config = dict(
    d_model=384,
    moe_layers=[0, 2, 4, 6, 8, 10],
    router_score='sigmoid',
    normalize_top_k=True,
    init_std_router=0.0113,
    vocab_size=4444,
    optimizer='soap_variant',
    lr=0.00328,
)
Below are experts of layer 2 (counted from 0) of a mixture-of-experts language model. Rows are named router (the router's row for the expert), gate (a neuron's input weights, with its number), up (a neuron's input weights, with its number) and show model dimensions 192-287. Each number is 500 + 50 x the weight over its row's rms, rounded and kept within 0 to 999. Numbers have three digits each.
After each expert's rows: a language model's description of what the expert responds to. This comes from a sample of Wikipedia text that the model never trained on.

# expert 14
router:500534542507493485482527459436536512449482455473529477426466486582534564427513466508491473587568459508465496546520438536566544469539426568427520509423562408507482418553535444460579457446495441494580485480571542510507583532466491442520483582509542457441588515445565543493494390545520531504
gate0:464541573401398398514514477431383531504462466520508491621540551507463529458492424526453479515454483499534542490532524555519546411463451527504522540544576461481423554553525504523531485512403506489526409554426607553582535464482520388590503567527482424555450533480449592584454547439504514491
up0:527409618554561485406475500538534477499512493496583509492512477442530447588508494490474502526578454458471590509517517530594539454481509497508507449439442503516451553425397532472546514538456503493426547591396611392415524507573438560483477452519587562558490590441530430592501517444435463482
gate1:471488538545450521466535492613388530450401433502434521491485421491503523488502425539493507612552477525530473592476502578556509504445391483594479519481544421530487470441484457551462495543496471538462544466479428594553494512457519512517549540469478461360535529499430561507498587484552504448
up1:462485567515470548517482562457465547513572517430453499487601615534528529535440517530500518516498447433549474501446497514444503458476540545561501419525419480520465432525417527492519523572570503471514443496531496431545598513498469541551504597469455495463368385607546516412465482526475421493
gate2:481481562562473552564473479434494583532505559481492547425526547552501552507595455436541512561578524526523519550406446545557448464532508453569490549560474442441456512455533475458496453501464515538548410457475610384563467527439531561553614507514422507494545480590455361428485490590523477440
up2:562406459453524487472529482559458511530536454471472527381586400474494527534409540483437523441511507496549521521548509447503529480433376583469572447517556560537469485583558508454511488570520546390521508523517549597458519497508544519468440522509622409537451543501473516480484549466472484569
gate3:495542547557460593508533402614519476461538593456554522520538538469473499503466485463556500490482565546448540524484411469438474509518540512422509642496560547471521526450450508555503490397511563539607483505499456497530431495593519517482451556423545456510545573606501572511448459486517526425
up3:505496574453568483529523406521510516399508488547547503525570502489540522447484524486482541398488439512358449453533437432457573514542576458454396544495555515570498459454521556466439556507565530518608422447542507641422557482597471509589505491431511463521479486490477388565460440439425595553
gate4:426561394450551528552551435470484566546606494481534474516487529397424535472499526500546475482524453521410496568523429548531563427449533480557482522527523448403502453519545514503441462465529465481414508472552557576586486479555489527477421513468536573593646444486452468470581513456509494476
up4:559462526555501520497523470457417487547433503461503549516564531561548489479412476500394462530485638463482576505468532505513382547551579522480538489456462460545449511508530517531564477515465444513527380504515448407486482458561457526490641509507475480458401489519482427539432521446488576463
gate5:563526525448592375581514513511484602424396499460482489496369553552509517424486389588488431514543442470587526528484565535504523530560540545562517592488505526488510552524526469459497604446454478437549512472496466570506410544510547466510563465506506521582543517562510514466449552531545506441
up5:420548466565447567466522456542550512503566547514485440554608511564530523427428544433438529485531457484514496447508532450496461616581502492495515487507480472380433487476458537453575451433509547470433491499498481583525474499498519506590506561548510446525459547454496521542477589526546571569
gate6:567513511517490515564491448492507443447513431558542487468505469454450620527435378482447429535392435505442486596497494461565510553417490543492529441515457532472453503555447510432535427337534550434470532506579474569539465562606527479431483547513596548506521539497492494472539541443534416391
up6:415499391537564534540479421519427553378544520540471458481477518474482440497473481495582511465445436552512480517519523470513555468454536518539518512585418511551426535500503540520585494454442469456477575461560535519454584479496580470380485395494470525503549592531406399467507493453581472529
gate7:574504485476518516534506525495571384573610517504526460474514604493575495573497545543496488482517514442622540512459450598506446442500467497445425508563525442486498531558495438424514565513408482413565558557515573452523516563492542482533453581438538518441476485554495532467464514550499480575
up7:424410424502575470404456502443422558437492610482538516596552446463516520543471384540461446455503510471512576470521535570526531492416541514599428492450459552521471536529612449442533550514486459568556529488487456575473513464522574530458580523541480525400520458518548479489528505460449512418
gate8:532526525464464463519553481543442427599423527448538466543486548473458544374459465522529433504523492495538498504439467503488497452527581517568499483548404523383544469432498508560429476494528545445528450487431433450487485521478477478399409585472459512489545571606510554538534602476543500551
up8:441479536470576466570518525557520462478373477563462586496514532491529524545516633472477422558574511422376531449522487469437417465516473502533474489548609473471383558497469533538532552542515561491448531529502529494512421534394501489486409496497600428550436472497508541410490576395471519501
gate9:486481464610555497506542523536571470504422484489517534488503507502484391519492406487563578488484473604577520479540477527491480531502573544485425412518594460448553626490549559498387512543525435527486393457482552490432584474423515559411423575550503497498395544556452533488512422510527472494
up9:515456561425424426446493460531515477474514480488468427543480585396481579460529512554481463518505585552471512507446500533478530445475408540542487535581476525499522424498472474573535502439602490517486448515449464543542485552534491411558527431478470516495500521501550525598521528478420608488
gate10:463520533453439491448521412496428557488476444491454615509540520501440508519481466438550508500484501491524463436531486516488519477628547529406458597444553488552456445461549425580556432420400526389424531593485415463481520512550440586548546521503454461489496468479550456399580562547409423512
up10:464494481516500470499533484509528530428603543539591460526476572456562431440472536496426485544451517508549519484468520558444498568440374497560483475447442528475502504525481498513430511612467471580525557412477523438597473467580555458507431474457547628542453481501525540520442535582571473486
What it handles: Word-initial stems. Opening pieces of longer words split into parts, often after articles, such as con, sup, dep, incre, Mexic, effec, architec.

# expert 4
router:498558595518536513455429480495485547532500430501491469477485481588541536398467517543444498493533539493525562540545449535485463480518408584485547463459602459497496538570428409514477556415584429428532438385528546547487597521554519376476530494418548492333575553487571523473458422622535485532
gate0:471496609519548527506549545487559384540494480526530465487497543482547474542421448570454425498435562483492477475510450548426445501495479575477587523576560481565472536541489553492475462437454497504511438558534539556559493497511508464555578456526468523619546541482500413505581434492563430433
up0:556534505528489534611575439428504445532550463524478445479505498469495522546520559581461447444472577468534519478633558466452477506491446491531542532521604508488491532528494566467508470405369365436463507573450593492484412541558540434498505451472431589482485476500470442489541479608548492433
gate1:431488579499448477463535481459510462412474564626473596452500502571457526534501584568488545483499497594491571492508527493542584308456448511476477396541395562566480510489535471357490540540465482483511496487465484498441549477587447500506550507409596499448545571486486502485449498516511437490
up1:560582573430408549471534513488554466420465459536483582488530541520433473510476528602469498421520476536494613555464445508463449382518433628430410497562414548450437482580455487437498531507424503446528544408487507542441461467467489528536432502425509489477510508478514445450479435481545494522
gate2:477591470466596518545396458504571441522519567549581491558454578626517399440525537515467548504512476512470520480440445540501435527537468484535513493525460491505482542467499486516508418535630494533588451451552512482463438528589513470525547460402504564463494501495541439525509558558468528462
up2:508440524549476416389544486560438494562479429403456610445442488389453534577549485481523409536472481480538487451534489522635570535380478496495553463497541525514475495531484497447508534464490401389516496551501490562527503503483520540443470533545458488623475474488473532484465541479428444530
gate3:471507487447519449508373521609566431452423512557517474504589412435522572489359493520492386605526497483505613475569457490462542543502488530430524509527483473539461508438479433492539515475535463461527444426519528556508530505484555545475567500440549455507474445488571416495485488502536474554
up3:520459433549496472552451518522560526438490416557529537446513412564457512557448529473556462642446522489541479469483476473477473441466455498503542509531579474540546467343564529524527414633485523525531494505512487552494542467487429529518526543519527483462404530519534511493472551562490529516
gate4:342553487489563507508660542466487479448528464456534501564428565484529531493444470460509594444558501507531464484445521485507524514454563505530497526432498568558488521516492524552560493533578531497496555616480534487479532608549589549564508498494548520526521551549442434602533482506483505517
up4:552399529514497471511539553390448479493469472497526529504499503452397484581485529412480554422488473467488572539575573454524537524437464496520486474502509492511430393539483477441543444519456454467509450496586410499491455484462409504482397506489438463584464525435566538564540472514532488560
gate5:489584583505525565578488508452491399473542465533549521495506521500501579484435414466437509552545567477509640516535542496532468442501551447431507527574597435504535480463404589431516445477460429403511500528522591499523484520421568454412494505531462495457526450566546529430487499538531471551
up5:472545543472522497573528467506474480511536498566482445505452440495471551487452529531498556526584526489389511540543498434483506481481513456444490547481444445457599460559486557469425513371475464529513578553523593462510505520482519510508468477539463520588508576538477522486476504495495447530
gate6:534503447432560439526574483595539523467511482492427442413459461507495449516476526569488505449497550499488491485400469505514471485483538536468538619522542513476574505553597591508460406498532489468593552550495505580533539455525558524455535386469547445522541514567438403443502501515576463489
up6:513494474504498381470398420460517465459471481486508522504563544485586523509523494442482533533570527546495516496562531469471471538478441536557480568544580476523410533500383526480488556447441478551539504460491357468516502560515481515431435457415469512576535374383543512520488543538557497443
gate7:494523512448531544620438458518501540434478438468593461507524653549540507492477403496592520494580516526504457580521547431562528453547467598516461484492457470446559484502497517500500456532474558504550564402542496549490567460519440520450489558518476493575535429510561610493483493528575533533
up7:453633585524503530531479455534498467431527460546599466561471567570466514543443445470467523459575544492509513556520534448504491470485458515551575460577479530440464516474563500499514424437448528442576550475512510548515498569461497394517498488502500506528597536537583568410399516529524650445
gate8:445518581449467553464437491596526552525485532460477393609560482486462391425576453478482527494384546522511533492435514383474577442535463511433526626518450501504448477475486414504557452578488465486490502505478583556516425470483511505360607468492553468458627549452585489545433430464461483536
up8:526417435519463524482482505515532446442539508553516559529466572480516587533440556534462523470504488499522508484456466456520493603525497452503523511505532485531472490576501538517531442437474527567495488570487438457593554398495386569498441471431464567516407392490501544431512466438514534563
gate9:617603448600486495573400492495448492584520492475531521509469534512412558446559506461490440476475414573473509583555441617438410414429524451543478535558510490476467454517485466448449602579580498444551450535424444584434554456520477474446482438461469522485449506537468519485442579440421538534
up9:460543481437509455545444582530471571504562562522506469601516489513551449538518536460466542528442453561516463440566506495535412475487556540470561536473496477522522526548518556481469459439488497440612566503428528487413429519521461495371477430530530391541501488468479495516467459498481476487
gate10:585494520458515551470536413448546531502556439570452603519509378502499492448565537359460509501487549517488541515459591526499552459470510487584558559527473531531550544489414403580521524548546540449498457510568475499454500481423629477543584521502511501458574476592475560487492419632385537414
up10:508544490426419526546470533635412477450489507502496424426426530429581501547479530526483425563568520597494481504457514511457453595491512496506528496448450516508500361514454583520485432465464499490583504485439553435520412446423508489534567477512480400600489563503561440446478536470494435555
What it handles: Table and list delimiters. Table pipes, list dashes after line breaks, paragraph breaks, colons, and leading year pieces like 201 or 199 in tables and infoboxes.

# expert 15
router:510521455536509484513542439456561491506554462477440432417492562539594494432571517558484508511509454550441471622529395468510450391438473512421491520540507488531449540506536462451599557440577471481547442450482488531459490521513460431578558602468621549463448439561544567545522475507575513496
gate0:470531479484538432556527456484509573540417406436425517441480510579572515581638549453546440533489516458525473525466483534567512473540511490490486522452496493527457529451490555530558571477454499376483408526445544531466500482488530475504484465565437493531508540538414476458422493565488434546
up0:471509519593460510487432459445499501513549487515461454463406507426476452446379433423484509451574484489536488490594641547481489483415502493468514514541487487457544534542609394471537592495573431517491503470510484514556494491485456511550366611438502570476611435452547503562560478458464451502
gate1:498435517481441517524545444476570473592447485476526483535503502525561558461527454521506503412553400403499508478443619520454542506570411570569387514507530459459450563501477509471490548500457521520549535386502495505518406499558566523550455559495562477471553514621495502482495521516463531495
up1:526527421541478609486530471509538520527556402506584542441514500529499524440485434428490454421537457511591554417402465470477564429479558466465453552478513451500443504497504522500437525513449551514438468442513466503464448444476532488568416517497496448503563562547526525509518533495471504526
gate2:526494471491559542468459504493520492484570446481518431427560526509591526642617492597485433487480537496556464505374459487521438529514550513514494423413428492519503471513531431493452494483525605528394481469406455458524486497490536493538511471516507476526554453515521509495479490531451503486
up2:518529530477483460603542501472495513484480499561525537387491479497526428519537514553476426492424487550377596418492473475608530546566520440453579482498592418546479564506563501524551444486446546575475507654476498420421437538509535551466554543422494553510575581494524525574492476554460444481
gate3:538495553516452417545419446491501465517560585568520441489545466423543511503521471540567471539557438572446491541431434494595495566479466524513430440454463392500505484413473550469474505397497424539497425431519547520466503510462502545509501551501559533430574524503502487454544498477501508444
up3:646401536554486477513468544450447500446499610494544547459428524376407455471518524477552473545490581469472450468505631595466500486347464550463505453537512593456560495502479469431524574576520444500546537471428477534458474540593544509636538495481457501592511428549388524559514533499546516540
gate4:480477496551487472507551555508536604554436469542523582528556377503525566437515482510537472548507497540555526493496558529573393494466531536523408408456471495444543406545443456484521486511456463454375576495490514464509514533498432589529529436433412493524446602622523507484613379484562459547
up4:505572444499531475530583472481460466494505520543549486512470438498523586536471528513474552526512458458554464531486553540494522534485528401526502561508458493453531499546473561497479533494490475535472419523493520486506491531500555621566592536463509516496539426504500479459469453665461550496
gate5:539495470513534543581513531507520519552428602498550420473452500456512462603417457502478434450497574494518508476531512420517433531435543477518534485526536434500477528460576527573461531491517573574485483557517538550484512462517477619560535481458518509535483475501512464435516453490460585531
up5:576537610496531448455461477510577600476480533537502386596481545552542598482535464575491562494530546553513573554514475480482436574515502454469506487435561569559454437428590542437502428384513517545443589506475537530567495455554588365436545518460509460491437527508493406568467511442505590603
gate6:553495505482503474538506528521537543464509510621538423438536517506550532534590546638402487487613448483410444581438478531580491445616576548556584451489502575478504555521430517512532510457474531497428428429499508580521490468547566434533446481477500540529492497494550463493522523485522493436
up6:506438545498406581485464491524547564541537593496500565546530445527507485472446421447446515554519436526512499447455479452489448471467384442578531451521561563548458451431542518558495525488564494483608552528511529442544550479466534554527420455558529426512435476473496389479441500559507532562
gate7:434482487456536428523488607508568493461435515493468494507481608520425525510467441490470470502605511563480443446407522437494556418538506473469473475515465600487506463472473463482452534542462429515441487457385486556431525558530526556583577559483445540470485551581529591545510467469488557474
up7:535468410526483519545478538415493571527546548563533432565557474569480467517467487508447513448514478519442553549557478554477444532530550421487504491497424450530505499554460526481474418431509506457493522509600526539533392484441450468452483496417542508526510408476519479450385496446540454500
gate8:556502352450486465494473606500474495457504552528462504513504461544445575492432470477465509432557430511543587516504482491394624475495607535518508577499429534528464598480559478373530521534605456489500496460425487550502541478424552569483452485372491501527551442549468345435508525445517438517
up8:461468433518474502469502536573479434474514523476609465500533498547434561536571550504560505519525532505542458475533501459511428447455476505425437446527540550487394539575511602542524392573450514444472586554465526405446426373480526532501484513418568455488542486463426440527419441491513411588
gate9:440493361566523502429490419546539471476559439537526560430482486504474457515412583547550495473403491488516444553483450433595546467380505446494452524473507494480453522484568545531462570505540527445487395586530535491497448520543474515456538443505523531489526410563504437524405443426570491460
up9:476515572443481531500567496496441553573469539460444447604553502457495580465598470498480507566636495480550515498459567476436513564527528490540469516492465610471498422545387406471482418557442439527587625437525468495494474521530529496462420481494512491461530471436460586455509440592523477596
gate10:536425439577549602396456461388481468489514485439528494484449443443462456468581578532484525627534421463615472513514524455481430507412529422497522517504513432506557471539519437560481477536450411486497453489531554565504513497514460460491512524503550508470491467599491501520457492418477511589
up10:442410536490548509487466520482493554504563438509573506587552461514571475579505464524465500492518546539487559559524593489456482521579495484593490472562445528472465554464497590484557498421502509528438501496499408474566468505606474499497493450578516500517441405446509539453587495567577504443
What it handles: Determiners and articles. Articles and determiners opening a noun phrase, such as the, The, a, his, their, this, plus hyphens and slashes inside names.

# expert 2
router:474537586532471469484516490522579569513485560451465541441472495609566490514490569476495525607547505600411515511451403533491535486505464593431540412528454456489450495554474515458499510496566464543454522452504470512436489445483517466541439544466549517513487508450549593541517444543554466455
gate0:467472506492525494621498448536446453362514489475471515542506541502531562488582466516628492445504494480563463532416402474556508480461557512496545461489469457586492477515446559537617375509532536485548473541490493539531616570499518517510516457533499484395484452456569521465463557554465594388
up0:483446570481478535408496538484524464548482517446449477505452472533458537434529534519432520520501554576517498444459483386451420535625544508480413502542433518511427498516475467532485480400488409449509461423588527509546464473521469520496497536415531481433479494557523588496548510471470412541
gate1:465529439478502497540472485484427521575477458484436474524492636492514458375416458470507490383508553537526538550488520520396481462385545526517533561444426464598454518528498481481431500455463505498550442509568530499462516481402601474494523467513535519473511502557477507526531422506525525500
up1:527474514447474497445501541455556509554497470473479466577595453502494431453565557546531377452518477542541463498509528505531556489393554548477466506499576494497556420500486432471624524517512500512520488522606478500496443506489518550546479518404529456569500549512432533509442505403543560466
gate2:494536537502462506514439499471583494428449582457561596412454429510490563457528489507466473583499571434474523503438505511486513549462442438471487515481499405455461499511439511476538440535410479478577513487513556418461552479476517539475502449443577582449566510502463443458534476509445549554
up2:460491494474565475528456520518505493514551474461564561485425537514436517512493498551580588467488573438507460558460506471551519553545555431522498424511595548392447504463520508511480528476538517556535464524547396491453559489492525500578467570474561493530563600523601447439559495492557430504
gate3:480568543460614491493565503559501497532401555516387467592471544474439614541593491511507551491522498465527485595498488465439521493549547488490476544547588531537448512454581496485508523451494566520445458503444434531477598436500453453549486446550453481470527483508507485503566536510514494444
up3:367514651550542423493441533583510525520452490470529570470551507521385576528457480467493494471521559575511439593430573472511516517568484485482521482439520418546514488566514599498413473516490456501496491503533421461539612539441571616586434536571464552468539479581463472478466526560440579393
gate4:462517557481468470504603528455499598405506517520440470519518487444513509496453486337524664464497477567549511557437478458439589445504426475458503595569521452606534443540558543455483516484537548548517484438497399454448510373514524517465490534534466522456521474476572621502494433448465481497
up4:508506420533508434491436546438564508492481482426494527524526521501458465569512370521493369563423560463519566514539560482565559421573499558475487540499470555426542555477488448506475527554459507492360453459499515527442524492522491499508491435399551406587450574587508419517556448540402534451
gate5:434548478499617451492538451537511519449541487530452486439516523396485498638507543499474514396514453399432439443490454457474577434568541421441502571484481524438575539555475562480545448504582428503458420437437629529497497524484536508479565428560530517475477508551473442582467550658529533501
up5:516490463471548441549498547515471455518520494478516523554337457475529523468498474462533526520501494532461387494463506497606527431485524491507500502483365469506448564629515518513453548499474496445415521496422518552416435488495385533466435589466444484498431608538457432535530500498601481513
gate6:448510558496528520486476489528548515429446514434511505533549528514381545577494486457519409462477563553565496534517543408499495452499518502500475555454405462456489409488485565556438522559481553530531523496632547513540547545545510453399497480499487496440466488510477394377510495457540597396
up6:551376583499398445514484510575514532423516594532590606550496545560473534541560570539457488434465542547449470506511568554490518505518524474479570514547548551517572510496512484494417418506471528476510484465535468469450567515544503446436504509501508546432555541568486512489490457505587464547
gate7:479372521431532537461548499479434478480470492393476480529528531580460490537476540424489557530556555475564584418542513456517472499543500423476622457533490536585462461556459495541486417535462600494539520447441576512508563547506464553504612440521602475506469570574506552465501602500576414449
up7:533499497518540493472490493484460509506517546445515520497511512515432529620430516608344515485454511551505497476483501482504489521471479485447468535448533607584630374471450480541488500480441431549571580574441551433487495527504436476470561526495494534486534480476432462491445528505530516590
gate8:561541519444478396457516529541594434442475486438556398442492520518517481417486468471456467622522502542457447430420492396480508493612478582501480520431476435495513467444544446496490539487478496457535474549502504501519515539448557549523507427422590603543563482418550496576510492432410441431
up8:473487570453479473520473548502539500545561457495425535450438459510500511608571485550520416487463518546567467475548538579407548498542522465474432477444547463571569558439489415563412432557445454582514558528490532458472381514602474491588444587505539560558524467485533509387495477497487529572
gate9:529518482478554491464488514399453378426467523558475522535527491372527489493418485497490543568447442458518534529480437562593505476526479509446452537392559453459522467507578425524494514425508459518598572438393574489473427416510408548543494453516522521496524470585543484612551407451522489502
up9:469492487542433572485494497481550445606508547468504384568462505490504488476560575497475527536477590426559480518481544513530526583531550425541516543517483513565484504437425485476458449625496560520456454531611535544490546518495496509417519542481461462467437546464579516475412567532462506462
gate10:464533538422517506430489463431450437553425509465500437507494454578508506484580634445540485456465422540431512450525535468535436531498496422488490494524424533566433530492538476459513558497491592547502400500443536472497426505458512597472401589541546526474603566441523507506523539471443505609
up10:516488412475498472503409530427480479589403551431491428522408486551539564452567493520557459477480497511451535469495540445527439453427527471513539546529505554561522586436514504516510503434602558582586445515540441519542511473505551505562393550579513597533490474440477439473515537444514452661
What it handles: Name-final word pieces. Final word pieces ending proper names and foreign words, often in tables or lists, such as -ia in Alicia, -a in Marija, -ean.

# expert 10
router:442487595609537561430496442450510464461500474526488496466414530523575579494415564557515501608530493506529471526559368543568456501483464475445563529500497423479500459571483480514550543503530514524469461480533470525463644467555540501572528549462540535475587531486500557558548511492496545460
gate0:496411460565613442569472539448522475465453500536469424498527550478395485486485596576520579531449432463517428546419540467390428472623445549526471480427454475563425562509479564495452410541474569405491463499389419499517537423493539403438433506555499486492504549508502608514517496432492572458
up0:451508479531472591531509429462423518481531529532480571549569441543512524354547399434464566530404506484543507390438457496502487570472489506489407523458484564558508499611457422489531475519599490535497543521518500429429500536496450536563516515521490556526426460508529438531469463609540437541
gate1:451504502569466448566419501498495506481413513542517517524537519419348525480510465374493492475486447461453543462456463484489598453459560530476584450442504528511367498484517482514410506516586556514519521414506608573458490495468492554553504469449472477501536449430457471449482452491507499460
up1:583485531431497394586471523526529528486457413472548459612470455497404462514444459502442415480506592432511508553453455551450530546493482512507495433466540499447515531419529473533527488545406455620539513478554490529413561483513450473502599482468601490525520528571486439539510404433542475519
gate2:523514508486478427369544523454512573482494531559475527439396415479570559449523392470363493456557524497527527541417479499493492531557422461492517489562564469575529534541574538553459491582452454637484448596462583396547481496435501539389451524511573474564502409528641471489515519549525446561
up2:535530488450405494397556500650466464467526539552518459485447500516511575493548501504433470498402501555541520492419539548501571445596614493537428530445526502528498512512533498540532413482581487571443550523522549479452564501477402544422499547571556462522585451604494523463527481487518575568
gate3:464465439638505474473429496504516495468492530474556451497488477414552510493547477519491334471490590400513449518489511391452495447471471436454495391507466494453532542572507446471498552454451531492549499479443462497554534507585418520499525533475519479439605463523500514484502544552557463527
up3:422505467627541541413486493431501460457533527513499535528434663456516494542612448477559450436460534475531461614407489456418525461487425532501466484533517486461526611540493518509480510492454533475500465492461509604551525577451549561521536541494457545400561429506513554479517552504522532530
gate4:506504567509487554576537418423496453520542551548600540413543498483448504494564455479568479584485602527425541431525604412452537480641566546522606564529505572538452518560457506519496455560442497410532428449560480545442481439464485475489510415581389499478490569497479487557526393578502486471
up4:500485576476660400611434525598481533479428486513532498430546445527546502470519463533523577539493518455538452416490512578590581477547562402511465471522474468578459567548532480511319474561536492416485484447511406504466518486529547529493526484470551503493521549538473481540510392531398594527
gate5:432501512481544460451568558460384477451471556547562523483345514487625515552572568432434528478560406483465512507440519558500472491508508549457597544476412537519445412570517462428515482426596497496490541413523528443459456508452514452547521473562387476507475517322497539563501510497402532529
up5:448536485498487421499506480547524502429494492414503556429573500504522549580345454565404544452469515548479424462469412493489559420529407443502445500547483527496474430492436480528492523466468462492525477501574583580530522518444471562447486511482515489421508401547373479414574518433573542531
gate6:534422493635555501513444543526505506529462523492546610420531440431538579504464574452543468458607473501524424453450519401467413548570458514463517538527490421477452515501488595600428432430443512519472493535569461522516435539465506425529491447422447497448492506493499469529489491526524464453
up6:516514440517550578539522519485514502464605546477539500445526523456560531550592499608580505582485417475480455499582553571523457454479517458508513507444459508552529459470517521466514396520514586555508469496488494509445393496517565558573623420439535431491486426473392501518483503489515448474
gate7:431486540527463523523543514531474476491449439439493437463559443466522480439538507513541487422603439508520517562436457480502505478450441480513564492545505410472606510483640514432542483555493575567553534543451544482551553577497464494554509557550454487525469557465531594601561567469470578592
up7:461538580517498483486437543525546484522552457530612479479461483441446465504353552534531536516408564517501480483582490543542379539512531498498507545417567491487426444478538509533507469462499521455469470525518444487506540576496481533452495546395474479498494560530477546451488486595507487424
gate8:557468550537464488466539461504519532466528549587440512609470560490554491490472522498497456499472416603496484490603521446466532451417497383486521454552419502458528461436524433577563560455471625493561542525396542521461534562491439508463522492465586564459547623460534612431487454567454595581
up8:503543496489557599561524520514547548493524537470349497520453438534472485502576553523483430518493530488487503511519577478427483452551638476524492497474486520494562575529463480518477479462507541504498526535453430568526502555463562513496614546529427539435539429514536555454505418496471441618
gate9:448538522439460470493436549511431385528419380502480599408539514606442543508443593649537495574517535498475441428527568484475456514453453484469559503512493557554539525499454573493474446453426499557563466412360494437486543531475513499500498568540526497557572457463495454488534490544468520472
up9:486598536512417433533505465522421518462472486587503414528390494455441411458474412645488429438447506490500511476540489534487437395547385466556484570437456480480515487554557535447517602586443551506540538497415431559518517468509560426501565459490525513483484482454451460517499453465502575442
gate10:477558474553459477464479476517465541437555588466487420539494575521561417550537469470475567427417467471536449451552522478455378494452479456463522573495483526536439524559594554504425476505550526500506574555508520406572497412448533462547480369547508472467475596446461454490580530492511498570
up10:561504547482368442475518491516555467467480606546537478540442525520487476536550469640516530510404537459622531401493483499474481481530498477391549477545425499467535470511620419495468468582514650446512492554537494512510510527432581479544532559570541478496473457475499486543529577465533461528
What it handles: Mid-word suffix pieces. Inner or final word pieces without a trailing space inside longer words, such as -tion, -ation, -ity, -ment, -e in Enterprise.

# expert 5
router:472603588580515551437518495491520514541502547489447438488455505548492525447482550519548554443511495482455474528523389475523482522460459492497470473440515427455412502593459547471518479441552415550448440455535548577496604472497507502509542554409520557450599421591486527546460484621581481598
gate0:461610566535469491464523489510501431477424576555503460424485478497569548515532481518389476501483515443491605496484556523535417461544598614609395474465451546498446600492454547441441497538508573479490460555464566487513562491430570543564438521470528490379523454563631465446530520503556513541
up0:412611500515457526482595472593566502515447513548457510499521498489540449484382520484508449451491482512429572452558369465511450485573495440559510498543570497523548545520502505396502477545535497517464534511466593519506495541419556473501385463466550494432456518542542568498521496583567537552
gate1:357474472428491467392432512473520512576492435504522555379518530524534537516465477475527549427534488378575515472636611427595503399581512523446542447479478521612449442427551556481469444507511431491486491599484511570545517506430580491531477478530497513473442536477453451509551578460470560542
up1:517508539519519518597525444480469592484548598600399473502548460367525494436534484501601426503480498608456398523445463515400426522538510512437524568607537573519498493459331482494475492494545535616597459460585434459488416479592465463434521473447511431524485526537542517520495562530412528486
gate2:540491474593527569606520538538549472486551500582560509477442478503555504535416526484557494478500601474501467536470446480471475436463490470415451513460476482439369440404497471528547509541542607587498513488419436518548511529457456555400504475437480537583444468458507475468521499528574466425
up2:462400487503497448549489399533549466559455525403635520466577517487485445573478474457560506524537476505512489451586517471475474489501541461467560515571494422470574514666461515499528401482476475512466571434494524516520445532599459410478505429527571454500523475513455464486519547509440523546
gate3:548479420491563473541381547445418534421463379433563474401450441497493527470433552522542553480507486543481566547376495503530456503481463527508509520368492459392520508515536477481436505541553439471518571581475539426439477514457570472520530532553585581477453507577504496475419507494453486478
up3:418551515391522501511579408511582586528498545588445444394533453541495459530529485462481468455467576449511452542537525511460553438495434538460498462508468576478508524470521529462626446422514385443474599427443482483521491508592478482457514504449488476518514510508437474556539396411525519484
gate4:466636500455475489453468546402474510447503481531555531493459414453451456512549502519556547494533374491534572519544456539513530540445495421528451462536486566437523445460470482506502580485504560561443484525472446556535483469470571494456430505481481375511572590425428503512490462496527544504
up4:490586505351494473539425479542485512467440509549542600451432468459495546478540497441498505489491439541487420405465429561575454513479488514409468492421517469463624492575566469445420543532498439474470493517586492471547538578469485515523597431437581423516503527458588603529498486466496460519
gate5:537496480529475503546392529511509443464563606475515479424565524576509495564555541426539475532567503507522503497524548522469435447460510473484499495527488573475509398457435547542447575512533541486549499520536531544335425616484362424431558616548542466433630511468604494469487508481405448476
up5:503536422591469456446498542539477452440467433554447437519491436539546528475485542550568472545505431461489498418528567449512499408446502413591533367521435498539486465496470533506418541591537442516560556454535511435455516539568508464467543460545513571416554459446387522562637479559464506425
gate6:480524501422421468471570470501497464492450522501417545444388413490552522582500473544508475427595528504442552494498500544382461557472451535517447495507507502465506413460595450379490587516487520442500480429395463423465529551580504509534515526523518442498472422430511453498448481460560578534
up6:541470451484515612495479500449407554599413548489514628555490489503564458449433510453416501525580394562620530522527509480516542529531478541468476431504467512478462537601584446560575466458474527573456392557568512480505423463470479550430510523402414490425516547524438559547514460405507545507
gate7:435504479536458513439383530528472493511513510463498570491407573514418578453544467575454569486462499589408508530531491587472541427481521475440532562541507455547412522586435444543491524486551461452514477504506583481541437621513545427522525496448434558544503516635447501537500586629431420518
up7:495501494516461513481559487505549439494449500498547514413491514594479441455623458450470620645456556560500536630489525587523430521489446413548551539515522468567499557538549496561503538392429462460487443477507447532488499572556433473484519522396508481532541505457530507515527594524540449530
gate8:528518592577528603509569491487446475417505511589547453500527456547584470507487394409511454470526552505522538558531585489451520566537539570451488469497475517418443500446472446502506505533582521388457482528399544392624517481445426526521497473589498489538544503481572535528523493525473528404
up8:518438599578461430514392462441506476584464491473482576517521417404494472480498513469530570447558527487572513493590482468530536521486462538497432523528544493460469443450521537477480556530463464494408568455535518577537459534516419448438455508553488522455481474516534536475480462499536553528
gate9:527547536429514497517499520489503462500545488560422465579442517423511446591524546569435539577599462471526493439488456440500597483356501558491559564527526464470477435430407534480463426515459498513510386521503344514476516595492428486483393448408549519487505497483537576399522493447504597472
up9:469479489469493443606509554493540603439506525508534570475497518541552517595497421506447544565438419474456456563556450455447478531533670517459516527606509519530537552457630530427491440523390466562483521436412528549496464443482442558408462484520476543506468401515531557543451473500520424521
gate10:555546529491483539530367458527560493512497512488470413606452572410515473511496503544522448543545507472501431476489506477432487551444613502523457468429473465485481435481451459423494445480446463573570490527534520531544607563457536390479496533548521470477461462520489518483452498512395635491
up10:557515574616514573544523519556527474564478497414578429454499520458430403473459409507558610597431475508519527499382457493580525514498450455458481432477558500545513553552457529503517550554451525470512516512479494458487541570493444506578410588523554573465552456469415491525478437510487481447
What it handles: Mid-word fragments. Lowercase word pieces in the middle of a word, often names or rare terms: Mu-th-u, Lis-bo-a, Rod-rig-ues, fer-roc-enes.